Experts of a small language model.
Size: 8 layers, width 320, vocabulary 2048, 110M parameters.
Experts: 160 squared ReLU neurons an expert, a softmax router.
Training: a variant of Adam for the experts, 1181M tokens.
Below are experts of layer 3 (counted from 0) of a mixture-of-experts language model. Rows are named router (the router's row for the expert), up (a neuron's input weights, with its number) and show model dimensions 160-199. Each number is 500 + 50 x the weight over its row's rms, rounded and kept within 0 to 999. Numbers have three digits each.
Before each expert's rows: "comes after" lists some tokens at least twice as common just before its tokens as in all text. This comes from a sample of Wikipedia text that the model never trained on. Tokens count by the router's weight.

# expert 125
comes after: " ", "–", "1", ".", ":", "6"
router:501521585522434513492542451530556506526594557527497553441473551492600530405408472499521402534397414490528507497493544552
up0:509578597450450510391529556602518506501506553434533539555585575456470625476464521512532483498510430519571472401592497584
up1:516577552549519545463541418577538552474450586415534546555442509489653518521560481497558410547333450505548466514546467563
up2:515403490400407479480489547526396479449599588511545480530540519445468520589462505505393454484536499467487534402516446455
up3:474495624426463499535526443527415509498506505430511392521505552403523509485486498469477481502411424459525385474528533476
up4:507575446513474505483552515489443503531458496455511553514460478523608468442541462407645421485513393551479474489441462531
up5:474478595497448508475457511545490512405546485379440448514539449455484525471494546505479511428433388607531441470517466492
up6:429584481503396500483462504582508513507508519442536475482596513441493571518513465518530508479495371502514498429494513487
up7:454514584546480523453573638508516426492524586486583470578477545348450534493495549491549499397496461586552477472541532521
up8:550553539461448454478494508528463502467559532510491501471454519531512458496455518481486401486433416512485445475566474411
up9:429560616490407579425525591591462580410557566504471430544572575485573514504501566452522502433446440490477534453497501518
up10:419471507503451479519454518523505490559525508504387495516537500503514500499456570520447536471469482528467504477510455444
up11:526433490537517429447460507517455436493564565498360476448497429484556507445500529444446495518445544484533553462499501554
up12:460582507458455577487444535545520491501569565499451471603521511407555467434490552456451400453389511562544560453518473546
up13:514519411529523517438555522501477554515595511510423503459562497398623531487408425503481448545560472571509479474557535450
up14:438544524509478545472442477608545454443515566422571499424550580435551596476431500434501449414578415437544476470544501485
up15:528473540571377407497607557518451499551492523501480544536474567468625513528555569480553379540471489549378445457496452504
up16:467481505468494510486600516517578527494544532545434501525556503563436531520472604467410501354429410510489428481499563474

# expert 41
comes after: " in", " of", "ed", " on", "ing", " for"
router:508517526499459474495524481517470497586587522473474527462574549509596538486551481432486431444482419581495470466482505507
up0:517465502446450458525461429510523468526526535424490469541466502539529490490468427417486461538428461431604515430509447550
up1:518558473535468499522590555459509505475541504578491456499470589530491537548510431441430512477469449466514504496430513499
up2:482560505439514458487514489514575427529470478497597469558459502431580470581451483462451497549451461441560486503511541540
up3:463455509460523480448612477493475459454496533529464558492553521473555518512481523463423543576470481485633520501419532489
up4:457406518456439591527626513481503430494483548600621523486437493496551509530471461539535474438574495559402480425605401532
up5:563574556551473519507462485511515433477438545503591460523520540507441525531488510339492504425482390552512531424536488590
up6:441501485527426508451601570546489487507583561529532577527535509466480487475484470460492512484454486533532646482496483531
up7:476550491550495481461539494569461474577483471521556398549482491498516484436502501413429481523493513579483456535515600587
up8:418474503518527505505479482526500506363484527484457534455465517553524532501544547419411493441484495480462547499533545448
up9:456484522536494467533488467569628517491478479517581419605513485454513501566481499489581476452549566478462482531445539539
up10:485484504445493452529508444567466486539500459516514423503442453497519529469473571515565511427551415486508411522482505585
up11:490522539524489522435573525553510414402505550488556502489474503507518497527469524549626464489468477510554450511467485464
up12:541588485538415468457329384538430484481556468495499445471517483528499471502472397488562515457471526423523522485503494486
up13:517568512584474525445467517504445486529446519483543551515531517442494460529508494371539496515455505416513421490436506541
up14:518532528434515502510470531511524467445451512454550526576501509508522539487477384524491506489505529567488582531554521451
up15:512523462482424521548568468499467536583580520474462491549501518512527501519531459510586484467487435497555456491616509529
up16:537503512477480523424495467496472493516492565434511520521528528471507537448478498568580508496507505515530540443521439509

# expert 113
comes after: " W", "w", " w", "W", " Sw", "2"
router:416519566481427539422488480529545397524611526445456495475450525415581549499433514459484437518502430500458528451423569499
up0:462619574469487538452447487543431532521536494519459488552507627474495517437520535422478481475510486467438433488493460505
up1:448463522519455481386452536467438540448541537556428501448472512563503438499472607551449518451500450469459528493508448511
up2:532561546473542511475463442475505454503593505489533548568482466485489575401553484560510425522470502513513441470544497517
up3:510392442565417544612559449470483462512559514495474547460444501472428464476544482480483465549481539575482447487467495487
up4:479496540538415528396507572566476522569539451417577437422516505442544458489596561417555462534457519487518657488500441491
up5:520550524521472498464501433448513591502548562522411399504456526466468604443514428378597455429516436478477489490569464525
up6:502548465470380528504439571503401476556539522525490460574529500497535436464613492476508443464491532510547504461526482542
up7:575464523545425552575498548513595446535557503491513430552415431544478578472521523577519481458575416487476488475477528509
up8:478537538578467415436521504503518447585447518605511559530487537432538579510536445508504517510442464439482498538551557555
up9:455476507473458467581466470550510434514500574448452480439497503501502415519443483482456472445544470549481544540476511514
up10:580488498481501521538503546607498479478467481440480444577510500495566451447490520514562479482472487482609525503558555550
up11:472531541512418541466450427640439472526481515428537488460498538504557435519406554524472506476484482459516489430506422469
up12:491575577514381434484451513497505517545503498400604444524464446503539502514527502452467425489505473537525518481530462458
up13:585490498469494461554445496521393457511511508465466538521446582551471475424550536492400445442429526550453543559567485511
up14:511525552528437520533612570482544436476534473483459472484468505514542513461488471572497534528513492616521623534466508494
up15:593578581571534511419460543519486532507572576523500510508549394460435516562462380418474518491490458579447481501491474438
up16:460547530579401458558396453616478484469499556490496518454583556516476539489462443520596537506466497411485571501488446514

# expert 15
comes after: " |", "|", ";", ":", ",", " in"
router:460555564503473492498571432525517423482583611444467513502470591504536615476454553441482421489452383566490562384451476533
up0:498507532467477514433512441434512403413503564544508373445475595478525449458515491488432475474441423549599525390533490501
up1:510615495512459458493458525515604607610491580473443566468481523534443461484574482508520469566544474470543473465458498594
up2:434479550450532553406536599568560501580538512556465444469559400451493506444507525479503496536564506538536444435518415476
up3:547501518429528491455508530495482527514543465537479501536509569510614437416481488498560466483443377467466550510445467442
up4:477546525495448505481502478498465549469557549406512534385452428583508521502476491407485401480383534467613417529560395422
up5:474516487538504513476476541439436482566532534479458560482593532540559572514447483556522544511463560524520481496451520564
up6:440532497455541488397496525510521461517591538502385492440544481396475610498540463559457513550432534499461560463481514437
up7:472470508490478387556506478494484519561492492536494459598508542447490430524453488577594524521450532487451474529605456559
up8:554527564472533579502552548585480518564489534496462588573396436382665512397465495413448456531612507451513440440450532554
up9:507447470582372554579487440520569547436549439572464546552537577524515509477502487494495497518505424497534428502392455475
up10:503525483527465467475473481472535427453526493553507512477449579459514508531438458594516529561450455491510542541497515507
up11:520485480520455519466471518441466487502507464497422483468474472474626431499381497516572559538550511478578581467452549457
up12:444511527602480505506494514572545472506479580565467513521423516438501594487586526491568359472546496493444569513513498524
up13:458531444495442498408506417465541516548513537506462584573446542444594505529515408460632575547483520514520543539507593492
up14:445479594641502556457542499469482519553531558436405571420471552502591433543485571468516430435496447512558534330523535494
up15:413429498399552463520482537553552402390495495511541531434558532486443387468437574615461494518487446478557520467491481436
up16:488521489420471452379386558532518438517532571554467437590540493536543485525433413443524585464555485531526594509553442461

# expert 38
comes after: " R", " |", " r", " Ch", "R", " ch"
router:460516531488456495480510408552549444430536535401473421556505540457557542439393535518447480441412450511543519396527581577
up0:529524527518545460565481546543477489415597515382449495500533516488545488460495451461479512369539438433548446523485496567
up1:539442534583489452489507449636429528468556516418438514469610587490546534539601531512523530462363516541534525487439473512
up2:449453610424519544447522456559476455479592520421452573529485529493487527438464456579458462550503478473539452424479536577
up3:464530551617420493474499469577510544509483562470572474537543465447482497412473493426571371527423465477460520509504549468
up4:435457415483384397509538515479609463543532518518495400512505500542448488344457534420484418424455554503513505512554555511
up5:516513530472438489546551536504523434497522467538475450532509498588548494440559450534534535450499485442432547517433518558
up6:528509426444532410443508599442471491484512479518441519527467543495539479477524489456507458478502475514467535479428497518
up7:532464519475451438573535506490374470347465519506397527519527440587508573545429499497401475466420465592402475420415496535
up8:525511594514456432509500530469550438522550522479438527554490496551497487435548476420543416399404480504483540521565507483
up9:466499489517542656551511474511492426519541509449514511413501552525504479430518524486404441484514493532560604491475517438
up10:389482574492448507495487447497522468444525578455456513459539458471618521469475453508560496468494565494466536494511414415
up11:475500451553435490558434524513529498482542512505551491542502527555530533598490522506503459492433520560522574550554564645
up12:515423494535533531529489473469473496543674487474541546547469534527512478453494504470551315365482520422463442477525430485
up13:576614478534515540526502511532501526496451487458536535449565512515539539477508539492527452593466556520577484561482500521
up14:454510519533526575489480433556463512532494607495462575537527486427504510484490441520586512525498500429467466492552521448
up15:517497500545407542565481512537527526511450535514596453526456560349483553553515501494508498504536425478529577475518517494
up16:451433455502453458511494515463493511523495533467467446537475507492474505499455584580540463355478491479476579509523511549

# expert 62
comes after: " ", "2", "|", " (", "–", " inter"
router:509544584505431470495438495615542441482562589448482554546517518487606495430397500517556354429449457476442481434427501461
up0:531515480433458456481440498482433500478459567537490494578549544544534469516501458540422520537508490497521530474545463506
up1:392537575476496498526456504564412531586506515423425485493469439485482503481469531499515570519459503545571569446561546593
up2:434489487529547480457451515597471478485545530607427525541505432484487477441397465527630474481498562602438457477475562472
up3:450629545504497451435517449524404461538498584433464511524446467489608567420543538462542540465472478533495522487563537469
up4:526485494497533519424487588508583494470494544528500485484575395375510502429467476520514519500558447520470451442511492487
up5:479560530557456524483528494522549447527555503568529474498458539436564563455518448454578531577463495590570521430525550545
up6:429537500457378536402503554536488539480533581488443443468469607501516580415516498501396545472440436549588502513533483534
up7:495455549439387592601531538527498533376572496424508444471566530455483551386538524486474395452445360544590502507476432589
up8:422524495505573530504481532502453527508447450414463518418571473497476448438502499442512570502499487479563521358554507523
up9:456519521479409511482458499489439487511630488482436503440489516456453497517441470367501540499374495602437469454477468528
up10:421481563572504621465589515547470466474478507504546472515482485470596564460525564457413541460396415531512574468496465582
up11:444489584402507492442527482526513521468497460473614519626462382505554485467398476453462474369563461515440486542489442508
up12:432528507507476533558547474480501443475549552555575479526568519508550571458559491509516477428459482522507462452581392494
up13:472460545470399527494543572591489512543529552541538447494537576468592559512525542466467457408461481543539528399488560539
up14:495563530512511622367507466547472477483566462579602625569535535484520533514471543576559492504499485506498595540504475468
up15:424539463560468554496570540475454469519538474544556535554403396542599549523538542448426486415480509498504484506494507593
up16:525481497370473564496607490518513448489500447511668493472450535509586494411493497529546452384497475546488526428438405436

# expert 0
comes after: " ", "1", "2", "0", " (", "–"
router:479566644470458484460497450565520421416514499502537479459506576504561503452471511508489406417396453458535557451506478549
up0:564514472564463524562459537501508591602534507469502517531592506547503541560477539677550523545504515634457499509467472487
up1:544432561490461419554571533466503517539456514510537505600437455433501587537537495446565519478465401467551508471494552480
up2:427518518481505553421570489555492497476580488472519465555500525505595516494462539446458467483514443543476525482538491462
up3:478554574480455509533447478474463554553482548550434614471448576486505530529480500492578490473494559478485491484491478513
up4:539505532476585448436489560456427534393508510452441587420513413473515480358501463460500470513538416511542518553494361425
up5:454531518457517503500435515439567442552564483493466500516568544471506533460510485517435490498502507466477486460537360565
up6:462512604594505504522501531552488491535458473556524484499537509505556490495556551538612450531553554497522571531389477441
up7:418511528566478508467474480511431484477523477488537629475546433493515457501549520484599471510497505454485474513510390511
up8:511533536495431512458468486461464491571550463461486483563607512548488458427412459482438424586502473499411422519503477553
up9:424566499511506525461546435468397472510482536412470421492555488457585534485445524468473477464497479491639537509507562540
up10:440515465709516507565454533508604498488506555477471535598511470504468533453436484473559535535320522431516453529529606510
up11:404435522478485530442501538486458528454521492472544535456550436483488476419413455508506467580523421522520466511537429489
up12:561574568453500496462480508571518495427644483453431536593512395494510540473441459561490367434520393502502497454539446448
up13:465599534427516423494633490447564486508540502528467556489365528503501518505592435525482532514436438533466461524417511495
up14:549494580549436480456615516459613569505577518519492566625503452464507482549513515511479456548437434603569491447459465503
up15:551489506465463580457453479435651569507474487414514495583628472419496484426428470540569480472492505547566477543571476478
up16:433550507488491595508393486543577503429464513495492491417518514490521503500611494479501504538477385449591536485493515506

# expert 60
comes after: "-", " w", " the", "\n", "|", "–"
router:466522533472390580467533503524580460501603570496424539473490548436564501468451447557469467479467432558507464432479487524
up0:586462475509472408477459504519541537558635458554432503524513593499485530433487537425514560545447529569578485505442558441
up1:482493537536463511432569506544518381440508529481582548461463500570457527470439503509413411470466480493479465502528416532
up2:546606522478378470482449586591467549551567518395472560460472524601507573494443531500430536514499361457478468476611485612
up3:468586572422498508387547461450547490495442564479451575542439486475548470459393471485537481514507476495511459601525524559
up4:448513554426435434477531454482509450544610471471534552583509427482489461440539474562477490525586526394470469499573554458
up5:509475532396516441397537513497551458520506514474446513569518594449487488464485489458403491547544419531485537517524431421
up6:479535511527483555547517494525526550464462565453489511476514374435536471565487476505488462492575463551502457476485518620
up7:518532504541482610555477484475532481386574649554534499568436519412522456501503476518511488518501406526493446438528459520
up8:499521499530469574533442473522462433596511520426593507523592468525604482546542514498628480477481387462585506445487487560
up9:528470575483444505530553526494493458418544512564485528474537496465559546535501491537440480513439428501481535539566549500
up10:583473510530551488444483469512472488500458549550537509424535528534601573457467458492451476539475476499455493512481521482
up11:463478524406551518545497453540470543598449476527519491500558563448514508508434581512497541529464508444524563433615529467
up12:385573678437510468470464466532524480497459538507497560541602515421519473538471551524513515471557458466540467439430476519
up13:521532552562399516452569460513560485534469560554650441573575599515470577489523453487563457530474456376496563491480564491
up14:433490582502576480553501544581596477442554554548499568505533532446501452523460436489504446541525516520496447424513490519
up15:363479522471465510465510462520533482515455508460549506462483582492535534465525571498412413556451477506533472493586380447
up16:503585446400513462473505560501564455469581604519484444490506506500501515432494475536534516483441469544534410418533549486

# expert 78
comes after: " C", " c", " s", " G", " con", " cont"
router:484540555588468554496510523614547440500632526493512510438460554559536493427478518485500472477454411503491477442472471520
up0:464450517487486445518451465559447430545569468495490587446537473505523551575495521490485455538438445497497447527540524543
up1:500469487456472508498467577499565462496545501457448478409474455543549500484438580530466443452545481615392536500437507509
up2:508479510534514585529446515544580546419555468596463559456475463414462518547519452503472441533479497553487470519417457537
up3:518482499522494529515442512553414537578563530558488547435460503469575531565486476441490488463450506470488582464437614444
up4:586487563541444557552520431541509495424504519504437568544520598558513515528514495419483452541490450390550505494535588420
up5:459534480547484437503516438595493427526531499404528506466495434560450532457592445547512451493577493483495488491476522558
up6:515521501477476509438519417624556474476517474491535509533472471489502519487433534457450481499515374492545466416420539541
up7:531432457523586433534466442472613485548542550480545507539459519503510541509590504505591476567403534425506491478478501555
up8:579449474468522431522499429438530435472471546471569538522512414421572558551481471553490538606534493519480434425522465473
up9:437528447442552524470384483456469509487580530541473611404544523469542480448504490465528475507537528481520537488567544473
up10:424549511450472600527451458537566446419524479517569472446452467520499471394500559524498523480486497533469493508512578571
up11:507554504456492490435461546539546484491450542400463548513560524529504489475518568374432494473474421518495452453467470521
up12:542559486510454362511445453522525498533442551396508529475595551499512480451404531422442410499580513411377516462464551481
up13:485557554545478454483496490435529515441526497552497488548474474488554486507552565528526514451443539517556594461377474481
up14:494528474548569538413503488542484471448527508491501534507479515474450495473558531535558508449551521448608614410476517587
up15:507542471576501586431558461530545552480459480530531546479466568431485525510446496420514436545500513489485411521508485454
up16:455520524496434477508569567551482450484526471562608539538541539495476668440446510527571538516612502520468561478499503558

# expert 17
comes after: " ", "1", "2", "3", " (", "son"
router:495526607481461562425504440537534449502534643509507484426529558440584495396446459515490449464448449517546515468492464459
up0:566527567574474509480483459508472513527468668558422538499591540451508410482510467463540496500419463420559456515417530477
up1:555420604496537511492543512509498581454503545479468559473413484529468528532457501537418454415503406586463532421455438481
up2:499537489522509458525480418580486408526538530439474527522514535484592531523570430550581481528527468501448491511533398493
up3:532470523443456484504588487526478495498552477537415572474463513425535513460531528513606526512491488453514560461486454457
up4:518474474476464510531466513532450574388577452468516521604536471529454489394538496427527467515481366526433533505501529465
up5:473510638445521398442527442516520457511529523575500455542560596468497589491539499510552527449459503545521486437460513510
up6:529557422501508530514493532498568505476560527498433460465447585546485498493464564443490466462483514512592555537498544484
up7:519577517520540554461491457537537509504578476501492453497472524501540599440344596594517464429444516467467487460483519536
up8:410526528539433562660605542484543470381517525420515412511582656474563484534506540487561428437549538509544528456514493517
up9:552505510535470562538589535615512509509590451456496506466472534528482467546412509497463459463500448535451537461451528497
up10:494561525598508541396486519641528474407527508467558571516520491499522504480501522427559504513505387560508455472546565543
up11:459438453421470582508505466433441506500513521541535460468449482489574545500497496447474523451405508517544559443414510504
up12:560447500468448544527563517503426495520560478465511428534483515534495493503516463474452486492504431569473504405490452468
up13:444531490433413453515531435526487487396570560444388458492475569510557533483500555540502410461492471566531519498558480562
up14:569465554538486447427489509509594486464465609501483494537483540480554413545543572464525531587446443585553463476513503498
up15:537482459539399474520500380443485426477519496557526502518531520508548620487546557507548417431504430499473533531577475538
up16:525506516531506586487452480477454406503454535456538422475501498490452510544497501473547462365397526506485540531409583533

# expert 68
comes after: "0", "9", "2", "1", "8", "7"
router:507544613497467506422523437638515451443523643442490477444507570459552511445473509485491409481464443506529502482424513510
up0:500479493510495487574527490496586551556569468477510506484457495489490460432418468513584534519565492415481509530480465527
up1:463441470510459551551516552580574558472508492583501551523475597487491519498405467495551421466522417420514522523516525507
up2:559437572551424475530447518430475508587529541428537493574466549484577499542461525494530495477422414567490415486492456517
up3:539521532500438502486551527550565509574541484363547429473553583403519447494558604493577520511404461484533484485548531468
up4:413513466424487534479591496491612443496464561560483535522460507435524452540543554471397488560365493575562506507407555443
up5:434490479521490502463527516454452463522492560556477505471441465451461458453485470514462460498463467532429507530360516488
up6:516518622501489481523536528536538439543494503420547469495551513493501512516502511501412402461517488461420463506519508600
up7:522472524492445452505472432477533558495571463528498402632488513451590531517462618492475453475513478533450491402555379510
up8:463499528524448516462551402491538531501571533394465475551523596476534572451474523555470508513467436520491540430507449547
up9:487502506515474609467536445567527559504539449432477551508488557448512480425527496464477538469548487479510530421527435505
up10:495486502464470570487530500573524539468527532484571465483477389444524488461508513546492432512527480497484485460411417451
up11:572427423573429517470550482513537414508573534455465517557522502503490549565434506448476419465521395521462519405431523491
up12:559504441567485555425520494386540571526535536492467526489566544466533506415498457516658501499499464541530528481504612615
up13:480493467566443530538548481506561551461597458559509659435534541408441485404470453591584443491511407545486493506529523472
up14:456477576642432440426529507577438490548538534471482503521567533528522545506460461447588472497423325353436509377468450478
up15:516512545483478572567561446510518557454513479390565494585435486563540489497375478454605465507434453549487459521438536465
up16:524512559535502533462510494585540469569509502558395565463506502468594542442500431457453492471534441465510486499428535548

# expert 30
comes after: " C", " c", " V", " P", " v", " p"
router:511509571497361513516498468545532415435618558462527500521485543481521552418484536474478458441376395517508504375476452540
up0:471470478523554466514520540517484445594438570560492464443443471446589475465613498577556517461564482541569549532580607571
up1:378494501527431468465606490507542561508551538529519473534481482533532474506409477530492517453508440561523461535503588570
up2:480530512538503441472487384501481444495579518519545567469556555554511523506508444482526409390543462522450487490434456517
up3:517575468510468445459500512489441439397451547561541570483491581555481488478487496417469467465447429500518488578528632479
up4:509581546536488614555508509464513515388517533476510577521518545529499472406525552486480520548531500460612415413493464502
up5:467536557516542486474417537485480485440509488464514475478531540428551600443384526552437420445465598471555577551519559410
up6:497492478553468449557521448403531448458522480529556461519533530578489537506467528460504475568491540463527467378490458502
up7:460477610458521601416474415589483524585532541563428529529454526477517524472520526551439477537525429531495474494436563465
up8:469589437545511562524577586534495484477489510463497473578419456533570485478530460426460565484453419468541513441560545527
up9:522604445493483490373533511515551438506630492595534464520467539554476558569488541451524527484539498511514376524539438501
up10:479475471502399573509454435525444336574560475424527480467397533432490445489480470398592493473535396525514596566504578502
up11:482483527469442424466458456546463559538475508526514495530442451498451403526455459495530448456588451483512487502471513507
up12:513492490498504540570371461499499550479552513388514441493547515541566422502498400508468476484423482521448591508433471539
up13:520476586547513485439565508621506510439519478481493573537543468517472473393580466573606368416541388461485491434423502497
up14:562524505519480471588503505422490544455542520382507514459541566534504435332535514454437410468530562505463541396474479582
up15:499404556503508527555634523493597462393522478446550536606422574551492557571515559510496492530535512617466474579484526488
up16:534533502469491477482441472528523505542463598549548434555607560502519452397623509555439508558483499484567490457511454431

# expert 100
comes after: " J", " j", "J", " serv", "j", " Ch"
router:445561556477448462466547396607501505487560523472481495438475546449589556447490462567500438423420446476540531510420520470
up0:474466440482355510402410412516484433517519521468575468580529565455470532435484458451552533556553462466442452480558443522
up1:417596476461380421503494542447561505520572486403481353521460521502519492461569579501427498490458490522435550525476549503
up2:474457529540501388551498478530470496571532593434426336428482515549458399437533478492539465473510506555503550512473504527
up3:435427492519402485545458414412509411520521534515467467539570602520584559487506452484481474414497509405411539500523579483
up4:596577550521528550530469594543432437578505520486469573409486559471516471530397457453448480457475500489531450471519528548
up5:580643400525488458547550496501575487537512460478566413563632544553500475587462540522458490420488485431507448476514505513
up6:512499531491541570346515491488539484487453516469491544443440512501504454500495481496509543485420468496604500391532455616
up7:585526523485484492470534420574502445549575518417442484513556621437445527541571475422579504519504563517461551440454604604
up8:394439515456503516485518536514488566585493509499534513479511518483608375476550490542527468570498465416477590435441579486
up9:572600586538498547483458466556528439532516492445403571458650422440517555470477397542581404575493562516541459520465499543
up10:499542519528562459454491496433658547482553532464421573484442413344564523484482417497538464703512503517541451572439466536
up11:559439514553465522352464474563474540492481458450495401409472564559566466380392528459416518440450515495511563456449467514
up12:559477529459578599456487501494460453501493460450431525540461484425510488566433406617507537531492564492482526508488490482
up13:558486530463432457513507447537575509487486489499469528494455547529623625565496592572550435536487452486474576492548544513
up14:473470492588500528367494418552508531498491505492509540419510450536497437534488615449493362471493478471582510402469423498
up15:495523497428445484428524429536484525447488492528398530484433539520469475536452501531488506443594474501504446480628520548
up16:506446605396314471553432509522505500524575460431555494491454543439509562547535440536527499492488517517480390494469554511

# expert 83
comes after: " R", "ad", " r", "R", " N", "est"
router:471530561416450519444508398558523466515525536533490516484545530441631523450434535494498493487439425473447505396513513548
up0:419504507472492435475481545488467502454477526487431497539478411464437584462434518468451511470455451614521520308504402523
up1:512535537442507501440388490504539539535567484531437540423505485421533533420562572446445525536443489500440504499507557568
up2:553536557563456539497482504484403503500527530467458466534577575460677451416424528440621523544488466434456520483471498444
up3:557459504525457533491415518527442483420628492519441460427528490574493515514444555400483504523546464494501534542438554498
up4:641475434553490597545504457481527401519516492500479512506492506472512557541417575535466486540487366507448463424436451546
up5:537428569487506518491580582634464568491517514517468525547517513480490456484426426511392521447516511675565516415453563533
up6:467513546540417439587456426609467506512487479481521499492542468571483475502433481447598448484494486447509450459448526609
up7:497461542577518516521506481550468491497581511440601510437558474482530563471576538510602445421404560488550600431503476425
up8:569495500501392566569550533527538483463545525449526490518423477442544573524344594345423510484562415547511494436468547574
up9:474583576548516576470484500460482572505562498555528582562511620488540471470492546511492466580479413484557530505440570554
up10:502416532476485556457441508462463463420517587495498412563524527450496463463492510511502543574542482511453543469416510523
up11:419593528468498493445556494578535565581482494546454528473510457575533498407548463548499487556585438470435534418506448554
up12:512469535481525446463464474473489481465505547474445490493562459458525504416577528492525536494506506521569490424544443505
up13:420558529510489519465431442553576449458510496530612547517490501503524564473533427524368487523473491428486590536532428503
up14:485455529503515531488486368612506490543584487472438563507437481462472557510543469572462537497420524468425496472529444502
up15:477582533460473549496443474569487489427589480491535458501493475510504556320533492601452465446479506417419525435517517471
up16:522477522513511519535498436467465460440521491531556471548559450553521513471523508505436516491551537491479552486458474408

# expert 29
comes after: "0", "9", "8", "1", "2", "7"
router:497508591505436545406573464591510485455533601453491487491472606436572501400468507481492404477461444560540477453522565552
up0:488519525534441544449542456463480417562572494471558425522547470425579550456464481534458473425457480434558529443499494507
up1:438388648484532480524580512468527456517476476526505423433409443541518508424523438533443511469473515548513503520518501650
up2:431535485549464492474519464554524499530570512491529439449539437530457584455395613405516430370516384488458490488559467626
up3:506480486507497500437573491541405499546534556441456507399579555490517490452497433474564437489526489526534497491500501531
up4:450533587491418575469464538479538549531581477520536599532536464443537530526487525514516390419455436451486546497534385507
up5:540529473447532485537455513547561494431534546430495516548431471546570495485492483604580512513458461423574557427530458472
up6:500585555504520456465465534499525480454509476549466591528514481495491557544538413496555504509513444375575524476530449544
up7:489567509517441455436425494497581516491517455467503533502456447387475497551470472460590475479417507542479515416463414448
up8:507537500548475458570544509601438592495497536547473536520467408428444499497532515560605448500539546541404546493525451516
up9:483463522593514518505568460556509553405583490556489545568456495561578518435565553517585470457502460506539543494460478534
up10:467463546578399541419539500594523520485563539514577509462476568566611494462495430451543494445455496414509396524560489588
up11:452491489497370510523526500459560528528552587514617513431493395522525481550494505461507476431507449493466578434479519460
up12:427514586509387504510517484537495456391564513473518469467552412514526607557411540510460421443441444499420539529455472446
up13:496528485445450482398466566451537514469541614552434488517534507532464487506514490435497550497502422414475530449531500468
up14:459492511519382636362418583559547536544491508539460481511563523430503528438457577432453460484434529549494428517415475526
up15:506614634419520521354472514492532458433475581522470547659447507463548494489528547435478470495344497553508477553578499422
up16:383505511512404542520555559511561539513546483456538549539559474328522562435476612521459380483463469524484380508507464521

# expert 32
comes after: " g", " G", " he", " W", " w", " He"
router:480571540492480567433447476631556482494582517525483498430463506383556500472363457544489431399502484551450480457420527530
up0:521551577428483317435483441518501478428484495496556537552528501458546580512450436498536502524502509481431444480538467668
up1:569496487570524501465596569526552479501524453464521475408519520556529461462449451364437400497521522484585475509428555558
up2:414416504521487489444468438493441491402523494451550490416459459488480541579500584462585383521533523511577493532478475514
up3:469514442475510461463489404536501457574575534466411596450529482499518503548556422527482338499458495605392571429463532442
up4:485520479572444479500465419510557464513511475443430466462509460525484507535489505478498524528489516464478462499440547480
up5:523459479503496542497453537462568417535563546393438480565519521467560479478455454495456464555494523510448539576471544497
up6:519499506475544520544500519482453563403483552500509603465491393487457508475500413430503548490529490481517594477554499514
up7:466451547521408483525541569563522551539476482522436520489433558544504528507508502469556457486483511570462483406493456673
up8:510551439626454526486514493610560520484532549456517481429502497439518460558458653521494506449571476453504492438473525463
up9:472443482410382480451545490491543450570525546522522413451494443520478538528454525478476445485487482517535474476461559509
up10:563565532556484494380450462450470498479444569548505567470449489470493588585480453503515422446410502504442478517434533553
up11:472506492553496507500435404507503479526574508446509467397539506497471587509527511532435507480493540447518495513485457523
up12:508473522493488586386428432438558411554497586522546478495524445461501596505486518592459459428494535503494476392468562451
up13:548595492418509472427435506507507453444538503437492460475605525485505512434547432451492506434521516500488608405535459523
up14:471476612434475421427564562561493459410471531506565433492513524557498517437529516528413514490475289551530420467461434527
up15:484510541404530548355442539442443515462476533500432526493484555531504470406409452466428558500511546469506428466456495466
up16:505593477473469498558421413526419493501444526474524539480542501498469564528452505484443521507438510443535517505531541519